config.toml
hidden_size = 128
experts_per_token = 1
num_key_value_heads = 2
qk_norm = false
schedule = "wsd"
max_seq_len = 1024
doc_mask = true
max_steps = 7987
Below are experts of layer 5 (counted from 0) of a mixture-of-experts language model. Rows are named router (the router's row for the expert), down (a neuron's output weights, with its number) and show model dimensions 0-127. Each number is 128 + 32 x the weight over its row's rms, rounded and kept within 0 to 255. Numbers have three digits each.
After each expert's rows: "raises" lists some tokens whose logits its average output raises strongly, later layers aside. This comes from a sample of Wikipedia text that the model never trained on.

# expert 15
router:124148194080080093169090154137063103114136106112112049124135114123184137078116100157053133120156081126141148154161107134140129175085188126106106118120120086183133106133093097143103075192172162121122084097111184113131108102141110157103107160151134145057135062084135116148157124140124102082196077167147149168105098131132146103151156095142161099167129152128112160114152164079171147146163
down1:127096113162089081112143137139132102108082107096080114203106102150128084137085083134131167186160166125122127064110110174103123183105123056112143126143143148103085086080144112054095155160119116097090177138090196123152196149105115141107093127139098122125171133120165177094174116153110169131164051199168169163151084148072133140157123117110114085121137100125147148158109115141155139114157
down2:150107099139128137100157136085105171043149171123127177136139134132152162139103154127150150110127114123079133172095137096131125108126137121054113136104130173127073181137135091142127098108144101177131108224149090095140156157167117146091150155110157037105165110067133107122131111120149124125108136160151090123079148090154157104091115106125109088148087072168079132063124207083123144049165
down3:047198175168111147162175137133136129161108093150158111105125127142171149125107123148133179159085175113143143131082094051104122123157093140116112106156101076143061152150054152134098085201155146110105123098084167092129116149121216118113132206148151140119093116152145070114158126157117103119166148113108094184143138177097139108132129095139139121154143182160079126120136114114097084104083
down4:119128121074154080198153136185158108156142084119152138108135110103125061150130140162101167133106142108073105150085187146093096128144151101182126107162110154155106091065156178158152151162171120104115117151086081106144128140127118137144147079080133159151081083156160148170109168095122117095159108168100095098087215092125116114101123087151160090040121143121060170125143108118119105079117
down5:132118097146079063107143072127138182143122110130135171175151123212122170091173142124094131147167127151057095102090102095157079138115111080175160169081151137144195137122127163125085102146135114165120118109088159110142132070119089112095124135066155084176081130154101135173088104140192092131073179158154099184136098115148131105104095162143144108129113094135121143107091073132096139128187
down6:104105097087097154088179147155169108078113104087107121193077120087181146130128119134118110143141127082159135088097084055090128115131088060158128135093118150149079136156069132209167105160132148188121156124143187152174112133122095163143129134147187130108086074081116165095074075141136137175160115092130135144131152114123168072152178159125127124182134125092146108155094120166126141081152
down7:185109125060125084128108155141161158076080130097172105108118092075157136115132163182186142141136160141146157118131105084105082160144180118118161130130057058142098141093118174091110128171111120165111162082151126116073064131110163144098107152101150133096111033095163155098137101178148154114132118137060115145100103131089177144135114069107138135131165155160079123150155151174148156086109
raises: " (", "\n", " of", " and", " in", ":"

# expert 23
router:088079129140096169141170142160127124141103110089160154172171164066084160117165174134123120108186096114158124129143155056116099082139073094169094113112148194102161100163098120103110124105197131124118173185124122109173099092136114160129143102087101114113181167124099143147225106208159108082165152123157161110129134133103128151162111084078120121144115131134165102124076112192130120128095
down5:066160149135162141118104139130107128118137136140106197110106118138085157156130179183093089117144102081196101100174115113117105128152141128115163133151075169169091093134180104076092137138100123125166098153057131015100146125134166132146141108137153144146133127166117147106104100086082096131138110109125113106120081113133123054132202127107178065180170089110104118109072123067115085122142
down6:116110163137117057107089035118118147142131131115124149142110171123080136134190104080157074139115049185161136137176140140148151068113125141082088141148170132116143102128149127117096128102184148159195166122137106140139154100163119151144139119137116125143117086156152087099163074117103150078105143155067162120066103161141070086137141125092104139188113181086115128147144205161124173113170
down7:111104154174148151170113134108144121095067116146107142126090060173155084142128156133144098087154149137098114136132176093144136059121114103108087102134065127135141082081127150174173133116085115155137199165155088122098082125133067157089136106139161059158106107083062108127090166151125178117171156111162130105127083089155129038122119107089141116086074081129100105154113124179121169144115
down8:167132208121126132093076131134098146176148118169118122114081101137157147131071149124150117147164180139090146137121110123159167084100069136151144080128127063117118145188151106082067105126114146150122106164119173057107133155178125084158177125152098097108146123176174125180122148159139179149175174098101140155144128158116067117191153140137100130149149137085064144110128068171188155130169
down9:092164154063124110134146150126148202117086158106070127195134164029103130113127129089134153135130082093177115139169147169114190145132120121134173167109100116136116121130147151166145097122131115129170127069069159164143146120185127152073071149061095085186103135087112136120168139145111112171077089132080115147098128110113151157099159083135150161113088166131094083086130167115156085132142
down10:128130173131127123088129096198118157085094093150145150153119144098174083139100165119135122082139142149092078166137154126161082114094090065095157133116145158134177124159102144099117170115149149097190118128137141163078182075099177125109166066121126099136098120162141107093102138116144061156191119163164173107100185152165146124087172142098140142164147084087139185121099143111099131084220
down11:153145169148107113135185105114115174134103154083092142104110129206120129147116070147115134106137131108167134057122122000086133099194147074145139121112158156124125170138097137154120140105086127132120159182101092142138143135094149062127083124093081133110172118122123135139099097109065134143140168131135117120162092148136158136111120150084091104092080125145084110148115075162031150120110
raises: " as", "ent", ",", " at", "ens"

# expert 17
router:130148144167199165142105161159146099141165088140147076163099167103121121104163159153161161192107179174143105172119145077170182187113168106143079094108095137147076082128114145122097112144161114162093066085074106113151131123162080061141076119148134126105163125102087142148113123107179130152116131160159156137125173132092093181167169131159096152069179107111138078126101116078110140145161
down0:156124159131152146098128136218181131096137140110067139117171108146183106125208118156167166138104161114111154088153102110150173102084119188177139084149155144154097152155099091150130108086140162101170179133174076098136193145137173133111124055165106127125142154114112126129165082197121148135143095101142129098116151111162161131139151128085161139110100180128205130138142118126032127124136
down1:125131131154103113164104173141117121115091156087116090128107148097173151091084116159135179152131193108098113132146128102070178149175119105122093121147146109143131132080203107122170083100175141122149159136090146191107057149177104111119180085131102245169067180119130192110076100158161139156129100122172162118129100145175144144111131089092115143142129129084152131136101126079142163113102
down2:104107143117145110094150110107174118075093098129142139163148131167200140122148084081141136082162067141099132111149090125098150097119108079109152132108116221082118094116070160140163107058144121167118123063107133104109194152103090114188133079112047164130129157164168083159132128110180111184105146154100150170129107143116143133127095137110146117172097102122115110167130167093204119138086
down3:148065086139112169092096158168116126143126108103117109080148123089058180129129158130161142136112096181092122079168159145126127152139156117152122151134171163145100119190136147160111079115087184135149146141204144171088074150191096089121104115141074071133172135121105142087168119135163134142143121177127129107106102140111199149070093132110158108148086039105208104117111126123103161137122
down4:134097129160174188103130111153095138163105143126075187113120070145159121134130116144137087082119176083144087039136097145132145087082079128102110085156173151140105147103113083148139124139140195095111106163144148110054159106135114158096150083156132169126146135158133095156103118163161181108059099145137140151047109190197129132155131110118111158129148089184164160158075157131123138169121
down5:099123157102165112123127142098157166065136122101152146123126092150136149166148128127176090180143108146227126132153093172165102137165136137217097102130097138101146166141098138155137158041094151099146141203129095080182155116139146154111147123154148041107121120124099083155127108146156115116182122122146130151182157156115161156120174120142111119079189135132180116147058143172137097175124
down6:121118109067117171107147119154068104100142136152143142097149201206057175157139135137078129156152169070174091084163076090114120123138141107126051148090122140114112136152126144133154107140126138143122189143067162118140112105168127086189110127166164115181155190066115113117089111102110131136161141141132155100140078148164084159131165137146093169071122135135131069128168173117107161173107
raises: " in", " and", " on", " at", " of", ";"

# expert 4
router:132129098093158129109142127132092098072023126154136114120080106210188101135162145123160138054148105121151105118206131159111105105109089107133142105119070090100089085105097128120175137102118117114115145121157095099105088121102137073152126112142159132164152156045162109116112151154174066111140093139100160177160183146136141089195160117108141129135140161069108110103151157097152090086135
down0:090130139111122070149111136154166123134121144118148130184120121116166141085154116148150156085121121126139176144110136108182191143105144078119137111133116092099115151155150094149138111161144044140035097083113171170054160076169151130166124141130157134190097157098135148146113112077084080151137137145110094054098173125103132096175057143114109127146091142175071150146073196145134155118119
down1:120110124085070117162136151177147112067104136115109156097143093052119140100146149136100129095112116096130169123103141156145095101147110190122117195118126108139160151121183163130168088223146092166140132093171125164116124131121082140158084037115147139106121170077164175139169079146161108071131091148136104108089153171144100166086066094134123138124176123118210125135172114146119142108110
down2:107114108099115131181182128100104097155171127121168137168145151144104167158171146112161165096124100135134069119145138144117100130143111117162162105133158209161160150168129140064093146099106170152151147171164134098124075120081164168110134136050082124105117141102125134172142058129147100188074069136093102158108153124133089140123161160143189125069114136093196151146195181085114161109102
down3:142098169117134104129168170159139076168087155126062138119143121085126188113158113117115129127149131104149111071088141139095144056126145136160109164165225115072093141164147117133095071105131176137142080148169142127126139150145135086189209150139142173126104115122157170128143062106175110161163121184116149164173114159107119098166059129164096121157099174144130112139066117153088143126106
down4:129184145092156096090105144144090121078080143089161137154135150158122061117157158105082133079111172132142151080089079109073093094147166095149131154137183117104112056117118162088129128125083165163160160120057096206112106145137090088093120149169108139121139135077067144147105132152016111082119156117129143161159155112156166131104110162151105108170111098122150098154151135163094137133136
down5:124101168157151078126108093123125151156112103120085139116091105088142144104081127130094173105122162095155078155116144148105068104121109142119102170096100162147119159108133073106102104127152204099053165183126112130078073137153079099186134135177167150121138097080136173107159125080114147094089164142146132120140150116216180206155105134120113100192149089164138130117085078095161115101116
down6:098116101070077137147136127101097130158162111142075114099135162150138138190147076092067125149193150114158100078138136165126192125158118126158122165099114086169113158155157145141152169065129123168108099149100099116106164149158056124112106153156117153166082113054158165170071118066133096163119119167147151172072121179166134166104113095134139113182070131142074166135141083141141141116116
raises: " and", " of", ";", " in", ".", " for"

# expert 11
router:076109101048071118128143190131063142105132126106177096130115106143121134122111077118109128133165104153176112152151087132141081147120141164153061111143127136101107130109166102075144135115114113118064142106125097168127086115062061140100110092130140111127126145117084130169093155153124155153151058153133225161156186114094149164146175217122109150074149136113106145094128116081137125170102
down0:191097101061094160127177162149167174144140119125148109084118112137204130144121136116126202115078108133131108137129074190125117130117149131132077130102140109169072206048116101104120108123111130136107141131104114114109194150137085150140126140123170155131129136134144110121127126127134063135138173151167082152196122151088057193115117122115080100057140181129150137142165179127189100117147
down1:146166143164092118117135194093086098126147133093113145112141104078203192147092086130143185116113160106117084129125154167135088206121109125082110087138096154123167185130124151128077081116080117104070100147153138099111180153128109138142109183103113098102144096101148099169086094126124128126157102104151093149099187122122185143096118170187103064132137149131060090160104102084175088123114
down2:160063148077136174090117151127139130141056084106143105178099107152147082114153173130117194082104192127135199147116064147162169111133140055085072124100142146078100130146139128172148067078136112080109115112157162125139112163160090131143122132088117167099096111127147176129115120105119130136153149153111089147093112086064128097135148119179082096104159092104149152136115169186174102105094
down3:175138128158117123158102160090145122198140154147088126100144108101120166175167080150186180115143157067130123138122162172096086075125110089100087131175119102161148120137180121093113069197157105110160128149127045091130094144153150124164130097097161165114105068181184190081087127166173149130138175157152136124125107139100198134093139130065132162106119127134174153133124130127098142169124
down4:096128093095084144195164143127106098139147151195123054124110154134084125148105084173083099159163130129079123152168133118099075142136178084075129137123117100216169087144136109102125180139110102144087078099110137085092160157176067111156157146148078158107089096129152103098110121079117139105075076105183154084147162107175191137112083126142131118133111133117105083144128161157164127152118
down5:117176138112150145101120126125162164103104137083142129123068081158107156046180124090107162132169124148165101153117108116174100105195133124182115160115100077077097112156132090113108134077148157105177052153125154109109079121142100174114134099139177120154118057145161083145083081178104170187137120123084123095116109147167150090130200073115146087145115138140146097112156081114161091153108
down6:131105093106096105065147146115155179112066132156112158089092143150151117112113141126110123077162151134133148095133126149168127152205106058157141146073129053093112105132174147158180174064198144118084151155125100172210121099126128111102160088139143189106133111128122087095149172112133187152137142118175098101103184140131123130082138131075131140105084082151160120086104099146092117178121
raises: " and", " of", " in", ";", " at", " on"

# expert 12
router:133074143106098151061115129116071123112067127100165147080123143150158136087125152100132110111099110113149106138123147106111116136142125139121118190122136069068164087173074099101188190113161137135178124132147136124079128147133146149092141095151173118114193146084132152151122149099069138085108123151079176090173023157091071161107114138091126135113158143090153119134075149142211141100138
down1:146149118107128152134147123106089119126160075099110079142073130123125142094211083132144114129082112137127149122142175151182117108119132126151100157138074158110147175151119119108137135123120195068187102143124128112117160121174092111127111100111127121144140152173178166128129151130095152151027116067110159181120120120157186128112202160181116096084118120124154182155187096176057160176084
down2:149147109170132115152109122132161067109219174132102187158096105169133077108132126144116134124076189095102152097094176091108115135193114164150123146163085124060110120109151093148135122073110143109098080105115182148106139128147194153165101139149129113108113073152118130072178117125179183148085111090142060077120191116133128123090168160133131142132134092168165080122130167123123146171090
down3:097171140148150091145063117135080096068164190136145132132123184165126098144131182171113104149135172123102121178088188116118136082127123121106124127226144092133081095130148131143098133130102093161161147137129133143129151190145179154147125092168152134112140204176168126122033070107117162090164147057114137134123132175113151089096130143148181125129157130172123106129126122102165085104166
down4:167138093110126154169103218143132135147139110072184116127127139051152063136109108159130127114109112155114111121160108093156175089175157161075163070196140162104131131103164137130120108137154133158131056061144094070121140093101122081139098065081159154131188122138040189105145145134149080164143095121132150081144145154108157099121120129153175133128133107159157086149092153129119102139131
down5:138094086082140106138146099125082112154157174180127150151080101073151113146135161178141191105134132187073108130117081168092116131104226108094136090132185076173127128099138147114099110119147115178121102091127079075109136154125118108164143166173117110114110159063139043115172069098100123102103115149116116142090153119105156120124184091110108098101156132124117139138051176104135120162097
down6:124134189129134097156111143177100096116211168152151169183165178145088103085117162103068133109111125096071154127125126133101119093129123081152156043113092047174145135152185134124152178108153128099149099118159141122108129114173101110116101123150135122083076132100123098147088142097080133154162118170136136099194125126158154142090151068124071172147168132085142150076112176086130151164125
down7:094151125083148132128136114073189173149117123135155118112142085108079137102174122166171074098129166126107144131133085153098159159140151148122190140129105138112168097115204095121169095138105126147093119118110087132145155142106109085189081120053156052118140128164166103186123201131167152172080180099155119169159099142066106150134162181152166114057108135135123165145136171110134134120166
raises: " and", " A", " in", " at", " P", " T"

# expert 22
router:104138155178144146093135155111153120112093101161112084121117087153116150178134117121069154123084165143065143095100068180123133140092136144128127129149119110188128186089147108104125125109152141069165075095166087110133103155158148091101098176078174148180172023154146102158117165106152103124120169141061141117124120151123077145053116137119154191159125095161163097142148087118127101122181
down0:140151131098126136092156154070163135105108105116082129094156103102133161137163131147102106153089118192118151168118161133120118136085105138096099098089083137167027172139107141101152094074147111123163131113025104148090144129161119159092074118148108137092159117145156147179117094099122075156122142133137090069051183086092145100128127114127100150141094111132082148164129036103125161101090
down1:165114135132174150124151120115112099119093045167096095115139111083062081131120098070140170115104137135106114182103120129097107161119146112105126166140170117156082149109186145088153138102065122142163082078181114161096120074159071131083129081097126144139105115163089066096122071120113158090104119122134099081100153118112069135101140104112105100211112115105082089117122110196121095181113
down2:145107167101134140140120081125142147047115141089157146101146101153147159163095116132110119159153121120194147173099135154159127075118135134138121154178140155113122142111218144102117136154150102084101105144161165160121119086157128164104137115166034111220119138104121183157199151083086084146088189079191125083146143131178163070133130116058124117149157123105149115136134133154164106132118
down3:092149130057128122118080179145093071231112109113076130154155138139105107116061093116124122163130097099183088151090109120178104139110109122105156129129149135160107115100080127152089118123080117143115165127098175176134128150131147166126117070136146019098091132118078134110127118130115128123019109062106138118117068092166133128121108152160128143142096153103185113095131114170115101138119
down4:139123138093113154105152121136112162125108114137159114148148145066149138100118099101140173109067147101084141116153123159101146126125156148110173138155131112134117145139176090139115167130166079152142074051131179054133185153141117118135103111141128156224101076146103094097193112155081073166110107130127155108142142046082137170146132087194123110062149144161132113158067165057120114126141
down5:127098124098129120084081072114203112125162166151106129149162156097139102162148124090084127106112136186122170137144152193157150148143166135153104108152139158204047089145141130093115128093113097159145125178154126148085174162108074058155080103168126142121079073131123134120139157089076120131063079192140164165099174151130082131144157088133145164143105134163185152110119127115088107155120
down6:125102155150107143183179073166126048161138192124153128126170096160217094131138154148147153185124101105187152102127141155102115115124133102044178175091126134162126146156057130127117140122102109194179093134087102151109099136141109115124112087140135134138133142106094082102085144135121127102110135126167183141152131112095101111148165193130095114186092095171081157154174131105128134099189
raises: " and", ".", " in", "s.", "-", ","

# expert 29
router:137144146161127132102090115155187164157150129110180135168091066083151146126144215161129071165185162068145119129124096096071185113122144135126134096161150180145069120124073144125136087142119138111161105184104113093139071142096141186178119164129119077158135181153133119155099134117065139115153135137163076155076128084134158091083129119104144154136102076175184089099140108126120136086116
down5:108127110209133126138117146120088154121139123142116100101107160090144162113079135126076196098116150050103160200183117103115129100076148095082115132120105092067135115174140048102130167150133168190149047109146176106116130140149165157110112179087119096119078133174158094174160127117102084101124171126167107117135107120125118081090124125172106097129104096121100122120082109146070146090091
down6:116072174119090133163132100141127158134100147163112096118082103100140142164148125092110170129072133126150139127141112058159085165202151169144143132179119100079134122134151161198127148157164144108122150121128120129157114142140124145145160142123067130184092148143107161082111118145176073101147035144181145153133048116147104132164191178155109161173089162073074189114117094158130156127145
down7:154166127077097134132101113108115097080139083159100189136114141129142163149086165139145114121063123142133144110176094145125125164096168116138197192120082164087135172186089105170140160168089100128148145100062128121165117176115115129135130154129157198138104137117181150108120109129110130154159171091132119157184072132163133152162076123082168157144176055118128075164175146177096127121069
down8:119113148136136098137076151065119101106177134088153138184186174128135100117125129152126191141131186182157146113173153079127065134104140098036117099122120130150131099168122161151147121141057127100202134092098181121183138088137138083139088143062113145119119158125128119115130159091106141101099166100087117133132129176194161150123092119105069153106148104157132163155144083200100159149148
down9:074153102181178066092107114070108101096117167155097091121107053153083095152074181127146110096114131076124106154133164081133136108082048099037117157079131179109107146134123146066123177116109146128088127089124073106116144107098136151091100121148110134097167126123096127132159135151132158081127175130134169203115200121094108143124147121117151075114097097137106110093144163125125129115105
down10:078130160134124140077155124082209121126143153102104088135176108128143133162169119141142218156174161124105129104120186068116129139149118161114146131133122126132157158155075101115175082101180101126151175140200172133098176133186130148109118104198186125211143116121127127136109116109115142118074134144185119135112147135183117157057148088087175090056120113119159078128149123130126125120133
down11:141143154096097156145120136097133143135134158081189126154128111126157141141134114148170177129110134099074113114148152091168116124054101136159140126133104132097136170137089113139121195164141114160129124089098120134153162147154134047174113147081165063182111107112174134109116102110138110081093098142110152129101141156128122187015127062150151080164123221161148102099130208131161119158114
raises: "\n", " ", " —", "\n\n", " –", " -"

# expert 13
router:114102147074178177126105152156162162082139171120123068111086111125091142136177095134121145141153150128124175181111109138138159158186161130135088171133097110115140092150141104096132105125177145076175184138123173160074134119140119072097089064098130138064094140077193133144139151147187122162131070119145123127138157154118071172153110155164091044117093122122130163169114089157098178113154
down0:125130079081098163106157177115107147121133108091134141074125083103138179134137093154144078124170168144089147136103094116127139160159110070165126129099087143106127139183124120130191140166143102117127159165124132124119060169128101056146156085104131084149150105094130149126119150154053132070084152076102157062101177195147159061181135163167119118144075076144105136117182119089111121146089
down1:155166090138126150046151106124045117081118137169116192089085152156096129136123180109096136153109115153108112102113162104156134133105161195135120133101121116141110080172114119139122141120160066108160140118139155140131139180134069112174159130137160078161097160156117091132180096119125122155100126165128116054138163139106072114067131167047169140077115083171107153130114075089156103174175
down2:089127100105129094133122116131100069093145150196133134075132160108096141139050160123148116150126155127067145100175102211112101182151150100144129162138108124092109125108097109143186110119123159155135150121255161175140109068082158158132138121183126128137192082143082109093125114123124133111103124147153177128145081138134177145122134142086175179136083107125199158115145106123153140109164
down3:159179129138101162099106171084042072154156121204144139137134110097115189143143102106157182165110175119135107138088101134165134145112124099140103093135142166121107200157152072100174111182108133180132136087155101155142115171183172148176152150093157182145096081150130111212130156146120089112149098165174091108131147123084151136166070154111150100164140096150116122128084167137111141157126
down4:082137146109156122191068139132144166155156158129149088123169160172135132121102098097163151129147129131120130190141122077125077112056090090080094105157155094133117165126124168128147068154124163148162073131041105170157074139136173082114119072060132144077193122106139073125149098144125116102093124136113097103117132156173157064097171143116174173155169139137105148134134160157154084105131
down5:155146114105100163146152175090097146155096126098146108147029113120138076137121198139100143154141174112133095114159151122147112134152139166120175185111242076078121105157141101117095150162185164110143143118119161142124091132108100116154137107202187122127102071174137137164099136127137187127167129103179157087090161099123111093095127103107109132085092163141177113148161126167117109085174
down6:156190063146106121084179109169142135142120141085153165105136111113094157070124118128052147087104114098088130126172129191140097159138184168115113134150145118133136148116083062101138130079156089133172183120099132092100145057128085170132162169150124122064109106153112113126149167112171150160190131149161123019109084136130131124163117119135101142168188133095124115103168165121138117165133
raises: "at", "as", "am", "ens", "ac", "os"

# expert 9
router:132153121142091118171186146165053140138114108129128113176197133147176154100124104087129201107154138099135116139115085118094086148154081149104128104082078132100178101110149143105229090126182144135110174132124143149153098153109106119123105212132161160154199159080112119169138114181198103089123126154166157145155136148108150110179164133169116136123133144141119140111098170168171167091153
down1:089050114136086093115097166138128138141151152132110109076202177136114170112116130113114093138115134120077190132146145096121174098121075112132185101171174158143161156133126113091143145099163147114102173123150103116093098131170112092121152097147071069086154144132077112193093120068116114139104150070105149096159108106155129115138056139120068144119089061160074091153139159179146175109144
down2:134172189186137146106141095085113090143109135150136089124057102122091130139162134155168084115125114165073162072154114175149166184149157139158124124161100123117109155087109171180160133095153159087197116125178075133113124144109122130110168158114118096157164033175118101132107092160156149204110132166139099146144092156111131119206128092089116097076094075132123146130094089168124128125115
down3:124141118111188119123046152143096145073154127101105105167111143172102096129062129089109123150156139091168131151162125074136170161160113103109110165126125130093116153067147115168106122058101138095212095139087116131118142084088166147111119151132137091150148180115122097229103209102147111110125159158100115133181142085176138163139094125130144105171103122104120097158156081122163103135196
down4:146130107120090152168084107139106133135156204132115126132116083105137154126165132129098143129174095099121095076151141123168047192083102109090144086143056109134102150118124161083090114136057146150071172153183165116129171122159121167111151159159130137096160114115096083144141144139138103132105086146130170137154118093100189149175082144175061148135089136070086130160156078070095135080139
down5:111107110121058137126144168131127181095101145103127097142147099112170146124088159136136208142133150098091129074096106145154131152140122142107145153111188135108140195109113087088094201097154187145113160123087148129110128195170140112141159110158202205147093112109131180161086109138179139126162093097152166125163170138127095107142092104097043098137127130174116086182156165119115133142175
down6:144071120121069162146127129222152203097127092129140167190080145133129115176112157110109177148094112110139163115145137129155157178168155169200103102118135092150180128150117146132122068157188098207093130085176128128112094099129099079138156170127093129089133110093201091134119127128150142103144095131128138149087080131085131128120063092126143132103081140132128117166096136116074143115079
down7:081099136119084181107075124128147097151119161197067186151166149148100101066163161157073121078091124097165171124106132179132126147135129160102105137077079080119099137075107105134171177118118187133119116172116073159103122100147127110159139118103202124097098163100111109131118130151198095096088099117098148141119130102096112094125153107070048117162144129174156123073110124110132171109132
raises: "f", "es", "av", ".", "ed", "g"

# expert 28
router:165163120106127166094107121143145148179068181145161135138127086178152103173101112158131189126134107081141098083107124111077111135153128075147139132135094178122162150144128108094199107088096123146129160132140119110160065080109111128120137097108190150141143180095159122109097131205212067110099131175159136163112146165146103121134105121160172144111201163120135196098100143143113111115050
down0:109072145102132137112122172174113116200145116175124130133180125160160129155148140115132184160129168116160140053117085118100153086127153143139091164151104118138156128175137145071130187126147101165132101082119147196110137140137139093114207143108110167146120068105136148117100115168114114171154128140166064114111096173178129163148081154188140107066159103099132101080125189077113173067100
down1:168168191108130160116152124090095139138108130074105168101158167163131108162156146127148142135135169075122075148182142114144128058146152119214061068144133120126134148120124113111160127082103174159132128147102105091117104111120134173139198132116120109095083166106037096122117101094090141129126107132149154096085175111148135139131144097121184156080096095140097198184133121127197188143145
down2:131095167146098122116145140165139140125138114141137134100137101096120153119224122133135145094119122118117159092090147110166153125113083177170108157162146089176142111165191084138162143133109077043139143114093102088094148072147066178103149119143193197103133098091139194113122115138105102183121125137201080107089089145138172058142106116146123132121116067141126144119101089053124144102113
down3:110116061107148144150115138124141140104142152120137120152135109122065139113115118113130107076160161106101110160073118200117115195157124116059135105174172107093161115182079111112093126153131114130155146140149161163056161104121103073099169107103103157192118137131075117100147183117176133152130085186138137115124196182190148125125127093105181095127192106153082138198107123167165121122167
down4:124159119123107165128108123147105152102103140117129159142167118125087141155181139068077172135131161149103086136195112130081129107096098114169122137166176173093145173110134094141109155119063174107147132170184152114069124112157185083143108116127138137142199079112081111145145126092175103222134126093117116090099115076120114127154112123194150186136159109091184131189067092133121162161140
down5:110111184094123082101122078105056167080124103087100106109057079120082082187124119161108137177095130141078123136117174112116126086161146103092117127134140079096092116160152100133130132144095129056114171155166123157106134092100140131080141104149182092160114135183186151169076091097133119153138163104158147099106167094166136123106147101143153154141117155148162121118167050085152133135207
down6:069074139095104129124175111117076116184114116154111078098133078152123173116124149162164161109100157145104120183186188152075130155068141101086121142170106104194099111125131098128134166180098042119102151140131142174110134163179109177106157153083137176130096096170115117171081096135125149110115179169149111138105168131098135145114104133130070088150140137137159089071124091097163156122081
raises: " and", "ate", "es", "ash", "ut", "id"

# expert 10
router:141127139117155137098180085147139118097110130075086136134171155192049108140116114135157138119117138118162206098122140173071183086114101115114135086084193119188132150155143115113128181113152113124157192208170121147107177170128126086132070132128142129166110124101108136176162120166119151092131139134123184086134123166148078110117139168074084128104137135084074136115143106143222125132140
down0:129178161180184153121118116173137146116056126172120132143098128181080127149086106093125155102127114103095165101192153137077098142065118091149052141102128180118149086125096116054148070109107122111084141135130130136072114131165123106140170170119064121137189172163180159073096145168114150127061154116134142049106108103135089128160111162120150076145120128114106102157126125109142146113163
down1:092111138166076104138152148155073101120099165092186164194087108118200104141091094103151124118177109168115150166128122146198064129134131094111106154098108126084149177104106159104155127154097145120144140093139102141103081075105089101095124103203087150137179206128114107126102144130104105133188168097094180147102125150129152111117195148133187152162157102116112112138125151208117121149106
down2:108117099122139116072113153128156149156139151140074122152121120155099105092131112151079099127162105145096113108119176158071084168068094113189136164086130065147192081077173147090110130096123151087161081123109098153183087136092132112174201139141079118145154085139124094118135116163109154072122189067103119166147124060152139112086148107160111112151143121049089141168115142139114126184118
down3:098147125144105159135132083100140163153132063142073116103095160167066099162151063187112147105138163155104132141144098094119133131143104133122139109171141077127090127120157143140158143183141099174079094142163093174066171140176115139117138162092102135101151144089165090191091109107169131126116113164124088054082187098203120195141121090133110104122114135068110141113118143078171177107097
down4:119139200116137133129135176142187153144179189083142093121164125135117150144142127068069126101092119134127050116123094145145136130086173124116205182119145123150129146091130134153115107162112093139098131109102115120117137120035150146111147175161165101105154087109120200091131140162108100180164175078168068137141079072151116110144132170103147082130191152118153136087144149070116097091130
down5:129093148138109125092140149122060149089132100157091112131128188175132126150113147140161174127150153086128159115194181097157121094135163135202156129113169112137128127143152077127116167073123112107085136145183157165126173130124066174151147129051108064074082168055120117128144130144116189032151109149114178161133166128105105125123133133185140114124091169140141123059134100114156125115123
down6:135137112100158153107141143140101133116059149147160197129123092083142190126089123131113122131088122163108164108077067128164087120093086110059151090080142148103134100156151117112075158165176090144135128122133161057163109099112094123145096131132186160163147063125145145103156109175167129103095108158152194082161117161091103177162085156115133090112199115153109143117113119147060134098187
raises: " in", ".", " and", ",", " at", " of"

# expert 27
router:082109178152144087155115122148136104071140123180119116054105137139065103161086073133133110083150140134130131199096136129153154105162114143158175147088149122086097095148113088090124107106134148151143046135170111122123203136142064048151085076120185143155063120106138164206096094192152097089135111112125122114121128070119139158148141118112081131085166142135130150149126115103119113131115
down0:113116133152115107158140115166141107131169176143127093090094188168164176120122113100042142150165124093178134168114201165154111158123096081121078166086141097156122116152112140172172112085147103163127160119118119122155188128122109113117116155139096084080164158164070064158115158104139169111130109155104116143172089096185150191180086206103088123185145104144128156139141093102143091154130
down1:097193153216126161184120160132107153146055111137127109161188114196104079101154104156103094153163120151124068109089146141188101199095142127146112068129132107166088101145128159171128108104123126201182081125077096080139132150131152135094106123130132102111141127147122175157110102132107120104128077116140105100115133112109149157116118102088182087105137097140085081079192101165147158142151
down2:093210157115136087068103151112165173145157098157150162158104115132094107156117170045116124144094119098041108173156166105100126108137152117129166055161142087130135123110149142216111125129122148173134138145130138176130145126160110132103133162064108121132174089092138074153123096105093121088085101121126115101141115111073139114113059190095171136117115156085123145149166120089186071129122
down3:189141087135068123222169126168132137100163088134205144123137130133158150156171130112107174148145157086165148127104150109107177139115116143161145107107094143088090138161082136143132052119108151114134071213102087135118119137107137103144166141144108165167121144122163154119061059155087123091134118132155137087152153098096096208151139102123092142134099117114190121112211130129115137115084
down4:124106147165121144186144103146101156133098175103164106148165135083117110089152085113092142101090180151154115154125096147129194119112154173040102184068104142111173109089117128160125110143126153115110089060088145142107061194126103148121210114120210195105126123132115141109117095155120118121131152111123140177111137150176156126145131128170062134131144071139195145200129138137116110123126
down5:101077136140126135133117150063166158170180143096125169109157163090122158142146145105143141154107152125154067111182093162093162159168175100122146107089063183145139066130128150169078122185127094158118070159104151134144182154111162114122144102102186143114116146110125104133177189108114183178117148118172145194092120154128065172115109148157152120140075120123142098141076203130143106083123
down6:055078160104158155113129046168110186112131121135152144117105051082093077073158103144154141140140182116105118083114073134115152187110073084156133135100087101120122089115114155070141141146118134158098146127107143146068138162151127175088111092084136109168163145120094115099089161156128106149133122127143153174148118130164096097100091141126148158060087079134123173070097157138143101070172
raises: " and", "-", " of", "ens", ".", ","